{"num_hidden_layers": 9, "hidden_size": 128, "n_experts": 32, "experts_per_token": 8, "d_expert": 32, "d_shared_expert": 0, "hidden_act": "swiglu", "moe_layers": [1, 3, 5, 7], "router_score": "sigmoid", "normalize_top_k": true, "routed_scale": 2.83, "balance_loss": 0.0103, "balance_bias": false, "router_logit_norm": 2.0, "init_std_router": 0.0121, "lr_router": 0.000763, "vocab_size": 16384, "norm": "rmsnorm", "norm_eps": 1e-06, "tie_word_embeddings": false, "optimizer": "muon", "learning_rate": 0.00479, "beta1": 0.9, "batch_tokens": [131072, 262144, 524288], "max_seq_len": 256, "train_tokens": 794300000, "max_steps": 2897, "dataset": "wikipedia_en"}
Below are experts of layer 5 (counted from 0) of a mixture-of-experts language model. Rows are named router (the router's row for the expert), down (a neuron's output weights, with its number) and show model dimensions 0-127. Each number is 128 + 24 x the weight over its row's rms, rounded and kept within 0 to 255.
After each expert's rows: "comes before" lists some tokens at least twice as common just after its tokens as in all text. This comes from a sample of Wikipedia text that the model never trained on. Tokens count by the router's weight.

# expert 6
router [114 118 142 160 121 136 141 116 102 130 162 116 116 101 132 128 154 113  93 119  60 141 134 132 140 134  85 152 114 129 116 120 125 132 106 126 119 136 127 160 123  65 100 126 193 116 127 143 115  94 170 122 121 108 127 126 161 136 130 126 128 115 134  93 166 136  79 102 158  99 109 127 131 105 106 101 100 151 141 106 140 126 132 145  97 162 162 110 147 155 196 177 121 140 144 120 136 144 148 119 109 155  79 129 151 158 131 123  61 119 136 151 151 173 132 101 129 143 142 136  94 107 133 126 121 101  90 118]
down6 [153 151 143 140 165 166 151 119 127 121 116 155 150 171 122 128 127 104 116 148 123  80 145 124 152 106 105 146 145 143 106  86 141 100 156  96 125 195 151 143 130 110 145  74  74 160 142 148 128 129 156 119  80 119 162 147 123 151 155 110 114 106 148 135 183 130 120 137 114 117 165  80 147 112 112 107 121 161 140 170 136 119 116 144 116 127 137 134 132 149 116 150 134 134 152 119  91 134 170 131 121 104 140 109 107 104  87 112 145  97 132 161 115 118 149 158  93 133  93  82 130 105 166 112 108 117 112 107]
down7 [117 101 126 122 136  85 127 157 157 116 166 118 149 136 115 126 139 132 151 128 158 106 141 124 158 104 112 145 134 110 108  70 119 125 131 128 133 148 126 123 128 146 155 136 117 114 172 218 109  95 129  99 128 125 121 148 110 117 135 155 126 146 108 159  90 124 161 105 125 140 102 122  75 113 113 113 123 141  90 147 123 126 138 137 157 167 128  85  67 141  93 183 145 141 142 146 123 140 154 143 147 147 107 170 109 104 150 100  84 150 104 154 138 149  95 129 131 139  95  93  79 120 113 118 138 109 101 132]
down8 [101 115 121 128 163 105 137  99 136 108 155 131 147 102 153 128 135 111 126 119 101 153 133 137  70  99 129 139  90 180 130 104 119 146 159 142 137 132 159  81  83 107 113 136 110 140 154 116 137  84 145 131  96 123 141 126 155 144 108 121 106 113 108 110  87 125  90 112 111 120 121  92  91 151 104 150 132 131 124 122 117 118 119 172 116 161 119 126 104 131 115 170 136 146 154 153 143 131 111 114 155  72 130 173 177 104 124  95  70 128 143  97  94 108 113 114 114 116 144 122 102 110 123 114  85 165 154 173]
comes before: "0", "9", "8", "5", "7", "6"

# expert 9
router [127  90  95 141 135 143 148 131 137  91 133 113 130 115 149 126 130 167 126 137 173 131 109 128 136 143  95 122 141  90 112 119 120 149  56 148 126 123  88 102 110 138 142 169 102 147 125 180 123 153 130 154 147 123 136 145 151 124 133 154 150 157  98  99 118 138 132 186  97 122 150 137 120 145 145 114  82 123 149 136 118 118  94 126 180 121 118 109 138 157  68 104  90 138 132 110 132 172 134 125  80 144 125 173 126 148 128 116 127 106 153 147 123 185 113 134 143 154 133 144 146 127 129 150 154 167 172 167]
down15 [136 179 119 168 133 145 170 147 103 109 155 159 121 130  97 163 136  96 133 160  99 159 104 131 132 113 128 143 165 147 148 144 118  93  97  99  96 140 131 172 160 114  96 129  95 112 142 123 126 205  81 108 139 147 121  81 188 119 166  91 112 119 146 122 100 110 115 139 129 110 146 136 141 108 134 119 143 105 126 157 114 119  84 158 140 138 124 116 150 118 122 125 131 133 119 131  91 117 115 165 144 100 109 129 132 116  86 110 106 124 137 115 124 119 143  82 133 104 130  61 129 144 130 136 129 117 170 106]
down16 [ 79 135 147 143 136 175 150 112 128 143 128 145  88 129 186 129 136 106 140 144 137 129  81 142  96 125 175  76  93 157 133 118 142 122 164 121 131 186 166 109 137 107 110 164 135 165 165  99 112 116 130 137 117  92 138 126 162 145 157 158 132 108 111 134 133 128 104 130 144 141 112  74 139  93 132 112 127 175 156 108 139 144 122 124 114 158  97 139 133 156  86 139 168 118 169 103 121  89 140 138 131 108  93  96 121 126 141 121  94 115  91 147 144 123 157 118 159 130 129 160 109  98 131 126 109 156 110 137]
down17 [139 122 138 118 161 147 139 125 153 147 125  89 112  86 131 116 166 124 110 146 129 117 105 113 130 169  97 112 165 146 123 112 103 131 118 111 106 152 135 163 111 107 138 133  87 108  71 158  98 166 131 199 133 163 141 138  97 108 109 155 134 155 130 147 123 128 118 124 114 116 126 134 138 118 111 159 124  96 134 139 137 130 153 109 167 123 106 153 173 172 103 147 144 138 103 154 129 102 101 133 159 140 161 122 120 100 170 138 111 120  97 128  95 123  68 148 161 166 138 182 107 122 160 110 134 153  99  92]
comes before: "1", "2", "0", "9", "3", "8"

# expert 22
router [101 132 126 116 117 170 127 139 157 107 134  53 165 149 153 111 166 164 149 136 164 121 117 106 153 150 126 147 104 146 153 122 114 114  97 128 104 157 122  91  90 134 153 175 108 135 103 157 120 137 111 125 150 136 149 156 119 142 122 137 133 141 139 129  93 141 152 155 169 100 141 142 132 122 127 126 168 130 144 159 141 139 106 140 171 129 107 108 137 162  75 123 128  84 109 189 143 149 112  97 124 147 153 138 135 102 150 125 206 124 122 133 105 127 111 129 147 117  86  97 147 151 133 136 161 109 156 136]
down3 [111 156 149 114 118 177 143 119 158 150 119 124 134 127 113  89 112 169  98 123 112 175  76 134 142 103 150 134 121 169 134 125 138 166 154 105 129  93 154 135 153  89 112 122 111 106 132 131 110 116  95 118 105 128 113 132 126 156 165 180 112 158 125 106 130 152  95  90 128 140 135 167 107 192 109 106 152 105 149 111 140 120 162 106 127 127 114 141 148 138  98 152 148 156 108 103 102  86 117  76 133 140 140 133 126 156  75 121 121 124 102 155 106 124 145  78 129  96 156 149 113 114  88 117 141 153 139 129]
down4 [ 84 114 122  79 141 103 122 150 140 132 135 129  97 120 142 138 175 128  93  99 149 149 126  89 161 126 129 132 105 136 102 150 123 136 152 114 117  82 117 109 126 120 126  91 156 127 146 107  90 124 134 131 136 131 134 130 120  88 131 161 149 144 123  70 118 124 139 171 162 167 151 171 128 119 199 118 131 127  90 135 117 144 131 119 124 145 108 140 128 124  90 131 135 145 121  80 114 127 135 121  71 141 101 158 140 155 154 150 136 117 189 168 184 105 123 158  80 116 141 140 132 107 132 128 138 155 119 153]
down5 [110 153  71 102 149 141 122 132  92 113 138 123  99 123 179 122 121 142 128 106  95 129 132 125 145 131 168 141 127 135 122 148 132  92 137 128  93 111 142 149 150  94 131 110 146  92 117 110 131 126 121 148 128 162 116 151 141 129 119 160 111 156 100 118 145 156 158 127 132 129 125  95 105 151 151 105  90  94 104 138 155 138 142 128 137 127 157 104 131 147 154 152 118 145 122 124 120  92 117 169 157 107  96 132  93 143 145 106 101  96 112 141 151 145  70 126 177 129 141  13 144 100 123 137 145 104 124 110]
comes before: "1", "2", "3", " was", " is", "a"

# expert 27
router [114  89 135 161 142 164 122 109 123 108 144 104 172 154 123  59 135 140 124 143  89 132 129 145 141 134 123 130 143 137 169 111 149 121 145 127 126 112 112 108 177 160 155 137 124 154 160  93 139 126  98 147 132 151 132 121 126  91 162 138 139  98 137 183 141 117 113 111 148 203 118 158  95 149 141 109 189 135 133 157 119 154 112 135  86 145 179 153 112 103 143 161 109 145 146  99  95 109 167 125 148 149 134 110 148 136 136 128  95 142 156 129 125 122 138 119  84 157 125 121 152 124 148  88 113 142 133 132]
down10 [ 97 118 106 128 105 131 144 123 126 121 106 187  93 102 135 133 139 159 116 134 102 127 178 117 180 142 137 165  81 127 103 105 125 148 119 158  96 117 116 144 110 136 117  95 171 106 102 158 142 157 131 117 108 132 101 132 123 119 162 126 107 100 111  92 106 142 145 177 110 141 107 142 138 157  69 128 116 148 136  82 148 118 168 160 174 121 122 115 112 128 140 118 148 118 157 149  87 136 124 146 116 157 118 176 106 101 151 102 156 136 164 132 125 157 133  99 135  91 107 156 133 102  96 161 125 104 157 141]
down11 [146 130 150 111 131 122  90 152 146 137 116 129 171 116 131 146 112 131 154 135  80 136  85 145 143 100 108 119 153 125 153 178 136 122  77 115 113 124 132 106 101 110 149  89 134 117 100 126 174 132 131 129 108 119 125 116 136 111 135 169 120 103 165 116  98 112 148 126 115 138 146 104 164  96 133  44 135 154 121 105 179 110  96 125 152  88 136 159 143 103 141 125 122  97 116 191 145 177  99 132 156 120 122 155  96 113 124 122 126 123 124  80 133 125 117 146 115  94 128 151 142 119 156 124 172 147  99 129]
down12 [ 98 135 152 136 108 120 133 126 135 147 114 107  68 103 107 124  88 107 100 132  98 100 149 181 111 109 156 181 137 122 174 104 152 116 152 136  86 161 139  82 146 137 131 104 115 151 109 125 153 109 112  96 139 127 131 124 101 121 148  98 128  95 156 152 144  93 131  86  79 121 147  94 140 139 133 158 132 156 141 127 123 144 137 119 107 167 104 158  81 120 138 101 118 128 110 108 101  90 102 129 108 110 111  98 163 103 107 104 127 128 134  88  79  89 148 108 104 111 125 123 139 124 147 105 166 136 156 116]
comes before: "\n", "-", ",", "|", ".", " of"

# expert 14
router [139 132 133 141 134 114 164  99 130 125 176 142 134  98 119 105 148 138 115 139  46 144 135  90  97 144 115 134 132 143 106 112 126 142 123 111 113 134 131 145 119  84 107 157 212 115 116 147 112 120 148 112 137 147 120 148 136 143 143 117 139 114 127  94 170 147 120 130 110 129 105 140 134 106  83 116  97 130 122 167 116 130  81 131 138 133 154 127 152 162 179 147 109 134 128 137 142 135 157 102 145 163  91 158 152 137 104 119  69 134 142 163 118 188 125  89 145 123 156 153 128 131 146 148 158 116  89 115]
down15 [154  68 125 161 116 137 138 116  98 162 146 126 115 122  98  97  99 119 109 101 128 116 141 129 143 119 153 117 139 109 106 134 139 119 133 155 141 167 135 178 144 144  97 114 106 123 133 159 144 108 136 161 112 138 136 160  60 127 138  65 141 161 142 111 125 139  97 114 131 147 107  86 137 127 148 108 150 114 117  85 155 133 105 123  90 133 146 134 133 110 135 156  87 146 151  95  94  97 117 130 141 164 103 114  87 118 108  93 144 119 139 113 180  89 153 107 143 146 165 188 117 134 150  97 119 119 153 117]
down16 [145 170 111 131  94 149 128 105 158 111 169 141 101 109 131  73 107  44 127 132  91  86 125  99 133 183 152 147 127 143 130 119 114  99 174  76 146 154 178 115 118 125 116 114 122 121 100  86 160 127 134 138 135 118 126 134 109 137 154 163 129 120 140 174 133 103 147 122 117 130 129 145  98 123 135 130 142 107  97 143 130 133 111 107 142 113 133 120 183 115 108 105 114 133 153 108 110 151 134 149 132 139 136 110 105 159 130 118  94 145 138 108 208 137 137 115 108 136 134 104 138  95  95 138 111 121 153 126]
down17 [179 152 143  87 115 135 127 147  99 113 115 153 136 129 123 145 157 126 102 151 103 130 116 131 106 155 163 130 110 118 120 152 120 159 157 153 105  82  98 112 125 138 122 125 139 123 121 160 136 132 133 134 106 113 171 130 116 132 121 124 157 137 153  95 118  74 114 148 130 147  89 104 134 185 124  81 162 109  81 162 134 138 133 116 132 101 101  94 139 115 119 149 159 156 120  58 106 107  97  89 101 106 171 111 160 129 132 135 110 131 162  96 107 147 103  98 126 114  76  88 137 160 122 103 118 118 116 131]
comes before: "0", "9", "8", "5", "7", "6"

# expert 25
router [148 122 109 159 114 127  84 139 137 159 110 116 171 180  95 101 120 109 124 124 130  82 106  80 138 142 160 134 144 151 171 148 150 147 153  87 131 138 177 109 144 159 138 120 118 114 154 142 141 146 134 153 146 136 135 144 121  95 122 141 130 116 138  90 117 155 150  94 118 137 159 132 164 156 154 156 129 164 173 166 136 140 131 139 114 145 166 106  86 130 124 169 143 136 127 150 148 115 142 148 129 151 125 186 167 108 153 118 137 146 131 100 139 168 136 170 100 138 121  97 157 151 122 123 113 168 129 175]
down5 [117 137 144 138 142 175 161 135 173 175 104 157 125  85 134  92 141 131 144 141 132 130 109 149 118  97  87 110 121 117 154 138 127  89 190 173 108 177 130 139 122 128 154 108 105 153 110 126 159 139 140 169 141 148 123 144 123 136 132 143 164 133 153 121 132  98 143 119 219 136 149  84 150 137 136 142 114 145 140 126 142 102 142 125 121  88 119 141 118 141 129 144 152 106 133 102 157 123 123 104 156  71  76 144 122 147 110 141 155 122  97  96 157 110 137 141 102 116 120 135 149 134  96 135 147 133 121 165]
down6 [ 87 165 112 109 113 147 135 130 132 133 103 131  77 137 183 117  97 138 152 123 133  89  68 167 102 150 135 146 136 109 123  75  80 112 116 118 119 117 129 105 146  86 105 154 146 173 108  86 149 107 119 129  99 133 130 127 146 121 122 133  99 116 167 100 124 111 135 157 135 117 160 160 124 135 160 138 119 119 128  99 151 139 144 143 128 113 137 118 171 156 136 166 132 120 160 130 153 119 166 142 168 107 112 112 112 122  65 125  91 142 134 106 185  98 146 128 104 130 138 137 150 130 111 160  92 102 135 121]
down7 [103  84  75 110 140 128 101  75  79 111 115 154 159 144  85 162 166 106 137 114 122 113 130 115 188 123 101 142 146 143 150 171 131 159 116 150  83  97 115 151 120 124 112 143 127 143 132 128 151 148 133 117 147 127  99 126  93 103 135 143 124 118 156 119  82 135 125  93  90 163 111 122 130 174 149 119 114 152 141 167 147 123 159 115 139  95 147 107 140 108 153 135 130 138 107 140 142 129 110 156 127 105 144 103  69 136 102 155 112 162 139 118 121 114 154 145 147 133 148 102 156 129 163 150 121  70 123 145]
comes before: "\n", "1", "-", "2", "|", "3"

# expert 0
router [126 150 155 149  87 125 130 153 151 143 130 149 132 123 126 102 119 126 104 130 151 155 151 128 139 112 156 116 124 137  84 130 183 106 122  83 161 158 117 125 163 112 136 103 121 158  96 140 166 110 134 123 136  66 128 133 115  98 111 168 138 138 146  60 120 130 119 144 109  89 128 124 163 168 125 124 148 105 114 131 116 154 148 137 115 144 133 120 132 106 125 122 138 154 173 165 167 129  45 151 129 124 145  99 114 132 128 169 120 117 170 151 144  85 172 108 115 150 118 163 115 142 133 137 111 138 110 163]
down0 [145 120 106 131  99 123 116 120 113 121 155 107 159 113 126 132 137 105 121 138 125 158 141 176 167 111 173 137 128 108 143 160 174 159 129 120 102  97 122 129 127 151  97 125 101 122 161 122 155 127 114 123 135 156 146 142 113 208 116 139 137  89 160 130 101 168 120 116 136 143 130 166 104 105  74 165 117 136 113 134 136 172  99 148  92 134 141 106  88  81 133 100 121 137  94 132  90 118 103 116 126 174 125  90  79 167 142 108 158 122 115 121 104 134 136 107 110 138 144 129 116 137 165 134 129 166 151 165]
down1 [109 180 157 121 155 161 136 116  98 132 139 159 111 134 199 151 139 149 163 134 128 121 113 135 159 102 136 156 129 146 132 127 164 137 159 121 122 131 125  99 136 122 124  88 130 132 113 165 122 145 150 124 110 136 121 129 153 137 118 139 116 141 166 138 149 166 121 142 144 154 169 130 147 138 154 139 121 145 103  79  86 159 148 105 123 128 108 128 143 116 142 109 129 134 153 148 182 133 121 130 148 175 151 100 157 121  99 129  78 100 122 103 109 135 130 123  81 150 103 210 124 108 137 128 105 125 191 156]
down2 [107 132  97 108 120 151 112  97 146 138 143 125 145  99 101 164  82 112 144 108  94 107 132 123 182 142 121 151 125 115 139 114 119 110 159 107  98 173 175 105 109 134 141 133 114 104 158 114 203 138  84 114 142 118 135 154 131  93 144 140 175 130 150 151 144 143 166 164 113 108 134  73 114 132 131 129 106 107 102 136 124 140  89 109 162 126 107 124 143 104 154 131 139 174 115 113 149 118 123 118 118 167 114 113 128 142 115 105 122  84 120 128 154 165  92 143 115 190  90 102 100 133 111 112 112 130 142 115]
comes before: " ", "\n", " of", " The", " In", " he"

# expert 19
router [105  78  94 131 105 140 144 124 128 100 135 131 135 124 146 139 126 101 123 135  95 134 137 112 117 100 152 132 128 142 181 100 150 115 131 148 139 124 149 139 158 147 100  83 120 161 121 143 126 117 121 157 119 111 105 149 134 155 143  93 101 126 123 134 135  90  94 122 111 157 100 148 152 134 137 120 143 143 130  73 126 158  89  67 149  82  98 136 113  90 109  65 138 134  93  71 120 149 112 133 144 117 144 132 106 148 101 119 120 133  87 134 159 184 109 147 131 153 140 118 141 112 147 122  60 147  96 115]
down3 [113 137 153 111  90  88 145 129 124  99 132  93 169 106 123  95 133 146 112 150 104 124 136 165 117 129 121 120 119 123  90  96 116 155 131 128 110 130  86 161 143 116 133 181  97 101 138 137 108 109 156 141 151 122 146 107 116 148 119  98 129 143 107  96  82 162  99 123 127 122 173 153 117  90  77 134 117 111 119 111 148 114  93  99 131 146 100  96 120 137 113 108 108 103  97 118 126 158 125 100 164 150 104 108 169 107 175 115 111  95 115 106 125 119 111 127  66 114 149  74 146 126 137 112 150 144 162 172]
down4 [108 162 140 103 102 105 140 114 132  94  66 137 149 128 116 143 137 157 152 145 131 135 123 125 146 135 136 122 127 124 120 136 112 125 133 164  48 116  89 155 108 166 125 148 143 140 116  97 149 161 142  87 175 123 132 163 107 138 136 134 110 121 112 121 101 124 132  98 176 128 110 113 151 147 128 142 131 144 132 172 108 153 107 137 136 130 146 108 157  84 127 120 177 122  90 123 112 115 119 177 170  78  80 174 103 134 125 134 139 133 107 146 190 159 142 127 145  97 114 116 133 124 135 148 143  93 118 146]
down5 [169 157 138 111 142  90 111 116 169  98  87 175 142 130  89 192 118 187 140 124 137 124 117 105 151 102 115 119 112 124 143 121  99 119 113 117 124 147 146 125 172 129 126 122 157  89 154 177 118 101 109 116 100 136 127 120 121 151 115 123 149  78  83 123 148  96  96  87 125 149 147 110 120 144 145  99 126 126 105 125 148 171 153 133 133 126 108 110 120 141 124 172 145  92 167 146 103 164 154 124 102 138 151 157 134 136 152 107 125  89 124 102 127 128  87 128 130 155 165 137 116 107 111 135 134 163  94  95]
comes before: "\n", "|", "-", " The", "==", "The"

# expert 24
router [161  99 121  97 147 119 141 126 147 137 119 111 126 121 126 149 155 149 137 139 131 101 154 116 137 124 151 134 118 127 156 100 143 119 126 128 126 146 159  95 121 153  87 111 122 162 105 147  78 113 130 145 106 116  99 152  96 135 144  83 128 155 141 103 111 133 122 100 115 150 109 163 136 153 125 166 140 123 121 133 130 128  77 113 118  93  96 158 147  98  69  90 135 100 113 116 107 127 133 131  50 114 132 156 123 113 133  69 169 127 113 132 111 201 119 181 138 145 126 105 158 130 146 119 131 178 103 134]
down11 [128 119 134 139 132  74 104 126  89 118 126 166 174 136 124 134 147 181  95 104 175 118 146 122 138 142 138 124 132 112 101 159  71 133  90 103 149 133 117 184 151 114 126 162 136 109 148 124 158 128 106 127 129 108 115 150 167 138  94 148 173 124 124 124 120 102 174 163 148 150 146 145 135 111 179 134 116 148 105 125 142 166 103 124 118 138 120 132 136 140 128 131 136 100 141  98 124 106 123  80 119 181 144 140 139 114 146 114 108  92 138 145 127 108 120 137 109 123 149 105  98  77 154 117 127  90 172  79]
down12 [132 138 121 143 127 143 125 148 118 103 124 136 159 141 100  67 160 137 111 163 179 112 119 161 137 122 141 135 131 104 145 152 127 156 143 158 170 159 122 127 146 148 104 213 136 172 141 144 140 149 118 186 111 151 149 161 115 155 144 146 107 118 158  93  95 127 163 134  73 114 135 133 143 128 104 109 136 105 161 154 144 125 145 125 155 119 126 113 104 119 148 127 159 123 119 129 119 130  74  94 130 135 170 154 118  94 133 122 143 132 159 133 123  81 122 115 180 121 143 161 152 118 149 147 156 133 103 142]
down13 [102 147 123  81 111 127 143 138  82 118 139 162 170 139 165 175 149 121 151 125 141 156 127 140  82 101 146  95  98 129  97 100 123 129 103 125 168 133 138 131 126 126 144 134 104 156 108 145 137 147 114 133 101 109 106 128 139 141 153 104 135 121 134  87 117 100 105 134 152 137 118 147 103  98 122 151 127 174 147 114  99 122 156  75 137 150 116 128 125 111  97 183 118 126 126 106 106 146 162 159  98 150 109 128  84  78 153 129 170 130 117 132  93  92 129 112  76 165 134 166 115 167 163 133 111 150 141 121]
comes before: "1", "2", "3", "s", "==", "The"

# expert 18
router [142 144 134 137 127 154 156 108 115 163 120 142  83 129 110 164 137 132 128 112 109 136 105 117 137 134  47 156 104 100 114 104  93 149  95 103 128 137 110 173  63  82 122 105 161 149 179 118 130 148 139 115 141 146 125 108 120 103 134 118 165 107 119 133 175 138 112 150 104 110 153 135 131 103  95 127 103 151 118 150 122 100 128 116 146 101 164 115 140 179 131 148 145 124 133 132 102 157 137 122 136 116 127 153 122 106 122 109  67 121  89 150 170 126 165  79 134 157 152 129 129 127 140 145 132 158  95 139]
down11 [112 105 127 124 163 144 115 144 141 126 107 148 163 151 135 113  72 127 102 131  90 169 113 164 133 129 127 114 154 126 146 173 122 119  96 140 117 150 115 113 103 101 136 159 106 122 128  96 108 133 114 138 119 119 141 100 139 104 148 147 129 106 144 129 176 113 160 100 131 124 180  81 167 116 155  96  93 164 134 128 113  93 148  93 139 120  82 131 105 117 137 129 126  96 106 138 130  96 140  85  97 161 115  75 112 118 135 132 114 161 132 117  84 103 121 169 105 159 124 150 131  91  95 154 147  81 109 105]
down12 [130 154 141  90 113 152 122 101 144 190  86 126 112 146 125 119 175 126 147 116 125 126 122 145 118 100 103 140 136 141 129 160 120 110 145 127 135 136 170 132 134  70 128 109 142 158 112 111 158 129  95 142 141 190 168 122  97 106 101 122  93 115 117 119 129 130 102 147 124 114 170  94 136 131 151 160 126 164 124 147 140 116 115 120  92  73 145 153 195 155 156 124 112 130 105 138 110 145 138 113 127 105 110 135 130 180 133 100 172  88 120  83 114  99 174 131 101 130  95 108 110 127 132 144 113 117 127 142]
down13 [141  82 128 137  83 123 116  87 136 101 154 103 121 112 145 120 119 156 135 148 117  88 120 171 114 145 124 172 160 162 144 182 136 121 123 131 138 146 137 130 165 119 146 178 114 165 135 138 106 134  92 139 127 157 144 125 122 108 121 126  99 163 100  89  93 100 147 146 124 120 133 133  83 114 121 138 161 140 122 116 136 131 100 129 134 139 134 164 133 124  96 139 102 133 137 126 157  99 160  94 138 121 127  82 133 172  95  97 129 143 135  89 124 145 105 185  72 155 121  76 154 169 150 122 125 150 108 134]
comes before: "0", " the", "9", "8", "5", "6"

# expert 13
router [157 152 117 135 167 105  93  98 128 144 130 133 105 102 115 138 141 130 119 159 187 136 115 165 132 102 168 167 133 127  92 148 117 125 153 156 117 112 102 129 140 126 126 173 178 132 121 120 170 146 135 100 144 126 131 131 104  69 138 124  92 137 101 128 113 138  85 124 135  99  85 113 127 129  98 121  97 130 122 132 135 115 213 144 112 124 161 118 159 125 145 162 120 143  99 145 128  85 123 154 137 134 144 117 102 137 111 140 142 113 105 125  71  74 109 157 125 120 102 174 142 140 147 140 148 141 150 129]
down3 [128 152 138 114 125 117 109  91 146 123 132 141  97 151 125 120 127 139 164 129  98 101 136 117 123 152 125  90 165 133 163 168 148 176  95 103 149 146 118 161 142 153 144 120  90 112 106 126 140 107 122 184 139 134 147 137 116 128 151 137 184 108 100 148 157 125 142 122 169 115 128 153 153 120 146 112  77 134 142  66  66 109 136 141 117 124 120  94  96 116 100  96 156 128 124 143 110 141 118 107 100 162 115 135 123 181 145 136 154 158 124 136 104 159 129 153 105 144 157  78 101 122 124 125 133 119  96  84]
down4 [110 128 143  87 148  88 104 132 103 143 119 144  90 103  82 147 137 156 129  93 105 117 113 110 143  92 164 129  91 114 179  81 181 116 131 119 112 137 162 145 137 108 110 121 150 131 147 136 163 143 126 129 117 129 152 161 102 117  72 123 125  84 116 114 108 123 103 138 131 165 118 114 116 123 155 163 135 121 152 103 102 155 190 153 126  88 117 149 120 126 144 107 144 134 120  91 135 119 138 139 135  96 160 171 138 131 104  97 149 119 110 148 125 137  65 148 118 102 122 153 141 160 129 159 115 109 145 170]
down5 [100 128  97 121 109 146 120 173 162 162 166 120 165 160 149 105 171 162 112 140 153 143 114 135 160 146 113 129 115 163 142 139 132 100 135 122 129 105 142  94 157 150 130 127 142 100 121 151 117 108 111 151 116 127  99 107 112  90 143 127 194 172 122 135 159 103 117 144 124 146  90 143  99 105 141 144 112 110 146 151 126 177 141 117  97  74 166  99  95 112 119 125 164 148  95 115 163 106 137 157 136 105 163 101 127 143 125 123 125 182  82 132 155 110 129 151 108 116 124 111 120 112 135 158  86 149 127 106]
comes before: " the", " ", " a", " \"", " The", " his"

# expert 20
router [113 144 149 148 150  88 147 115  93 121 132 144 144 119 109 144 102 133  82 124 155 118  94 145 132 125 139 144 139 131  96 161 110 161 127 131 115  92 108  99 132 150 132 151 145 100 150 118 152 169 129 125 181 103  78 110 140 121 143 116 112 113 118 145 109 120  85 130 151 164 113 110 141  78 132  97  74 128 118 117 117 124 186 127  84 100 111 129 163 112 156 151 121 141 140 126 122 116 130 148 143 124 148 102  92 152 167 117 155 124  90 139 142  88 101 174 134 143  60 152 114 132 111 172 150 130 154 143]
down3 [124 151 101 143  89 131 124  91 153 160 110 170 124  81 149 130 154 117  76 108  61 110 165 113  93 143 117 150 119  99 130 136 147  90 133 112 118 134 141 127 111 134 131 124 145 113 132 132 159 143 152 148 134 106 127 123  83 150 160 125 129 165 135 117 127 116 142 121 131 107  88 143 122 153 141 150 143 115 156 136 100 125 103 150  93 146  85  92 132 102 147 128 123 126 192 136  94  89 151 126 136 137 105 130 110  88 133 100 152 178 125 120 160 147 115  92 116 133 112  65 137 100 117  83 100 151 127 127]
down4 [124  99 124 144 103  97 103  78 111 115 118 125 142 122 154  98 121 143 143  89 114 126 153 125 142 137 132 125 160 105 112 153 158 107 105 160 161 127 148 135 143 170 147 115 145 142 132 120 194 170  82 138 138 143 121 158 170 124 162 161 113 164 105 162 129 120  96 133  98 120 110  92 126 107  85 104 105 123 113 149 165 149 150  92 120 153 142 136 116 140 158  60 118 150 150 122 147  95 140 104 141 155 141 131 108 106 129 127  99 130 153 144 147 128 133  94 168 138 112 117 143 133  97 184 166 136 132 156]
down5 [113 107 106 134 113  88 144 135 161  85 154 105 192 139 150 155 107 108 143 179  60 145 152 144 127 134 116 125 146 150  89 126 176 120 123 149 162 139 121  98 122 127 103 145 158 124 124 118 120 120 128 134 117 155 131 120 149 103 155 125 145  93 152 134 103 123 137 149 118 135 152 108 125 143 134 152 114 135  64 152 123  96  90 130 150 149 120 133 119 156 119 119 123 149 170 154 143 111 111 146  99 121 150 100 120 144 174 123 114 173 186 144 134 152 126 107 144 139 118  69 113 114  82 144 131 157 146 153]
comes before: " the", " ", " a", " his", " an", " be"

# expert 17
router [159 153 114 140 131 162 111 150 138 105  87 117 152 138 153  51  92  76 143 142 100 141 159 128 132 137 106 123 154 138 177 126 141 133 127 120 130 124 126 141 153 119 151 153 119 149 158 139 126 109 131 189 142 103 111 108 108 134 113 125  92 101 149 180 132 107 160 135 126 141 143 113 149 138 145 124 152 142 136 161 108 146 140 127 132 128 137 133  83 131 179 123 121 107 149 110 129 106 108 111 188 157 165 176 144 158 102 148 100 107 121  73 157 160 143 135 111  99 142  99 152 135 151 108 107 136 138 101]
down1 [125 127 137 158 176 192 136 100 101 115 128 143  86 112 117 159 162 171 136 118 129 139 116 139  93 100 119 162 121 132  79 109 160 123 125 120 145  90 148 142 117 141 137 162 187 139 155 138 149 123 158 108 112 143 118 132 157 118 118 138 114 118 126 116 120 120 135 139 151 134  99 107 135  99 147  97 157 134 129 116 144 169 111 142 157 115  99 114 174 120  89 115 146 109 111  87 154 185 108 194 142 117 130  86  98 159 111 143 139 133  94 142 124 157 117 114 151 128 137 102 130 113 126 170 144  77 123 118]
down2 [116 106 148 121 130 142 113  98  98 159  85 149 130 127 112  95 131 126 161 146 122 102  88 111 140 133 114 143 133 110 138 124 146  92 125 128 119 123 151  99 110 126 100 121 136  74 109 144 158 130 137 199 103  95 117 168 121  64 150 137 126 147 151 170 114  73 116 127 153 120 136  96 184 122 148 127 161 118 117 127 104 135 105 136 121 121 128 152 109 142 124 149 158 155 113 138 120 110 121 112 121  99 145 201 149 114 161 144 108 139  95  90 100 133 139 102 108 118 121 203 129 111 130 121 137 112 131 108]
down3 [135 131 110 105  72 128 114 112 166 180 123 145  95 132 112 111  99 126 124 103 149 113 132 124 123 106 102 135 140 114 109 124 137 115 123  60  68 140 134 144 162 147 148 131 171 143 102 122 146 126 139 131 162 104 155 150 133 107  84 147 101 189 136 137 144  86 138  86 124 122 110 126 121 115 173 142 149 145 124 157 119 140 128 124 119 120 115 135  94 109 143 148 141 135 160 134 131 100 114 112 162 150 163 146 128 139 147 149 155 129 137 143 192  99 107 143 123  90 167 110 155  75 107 154 111 105  98 107]
comes before: "\n", "-", "|", "==", "The", " The"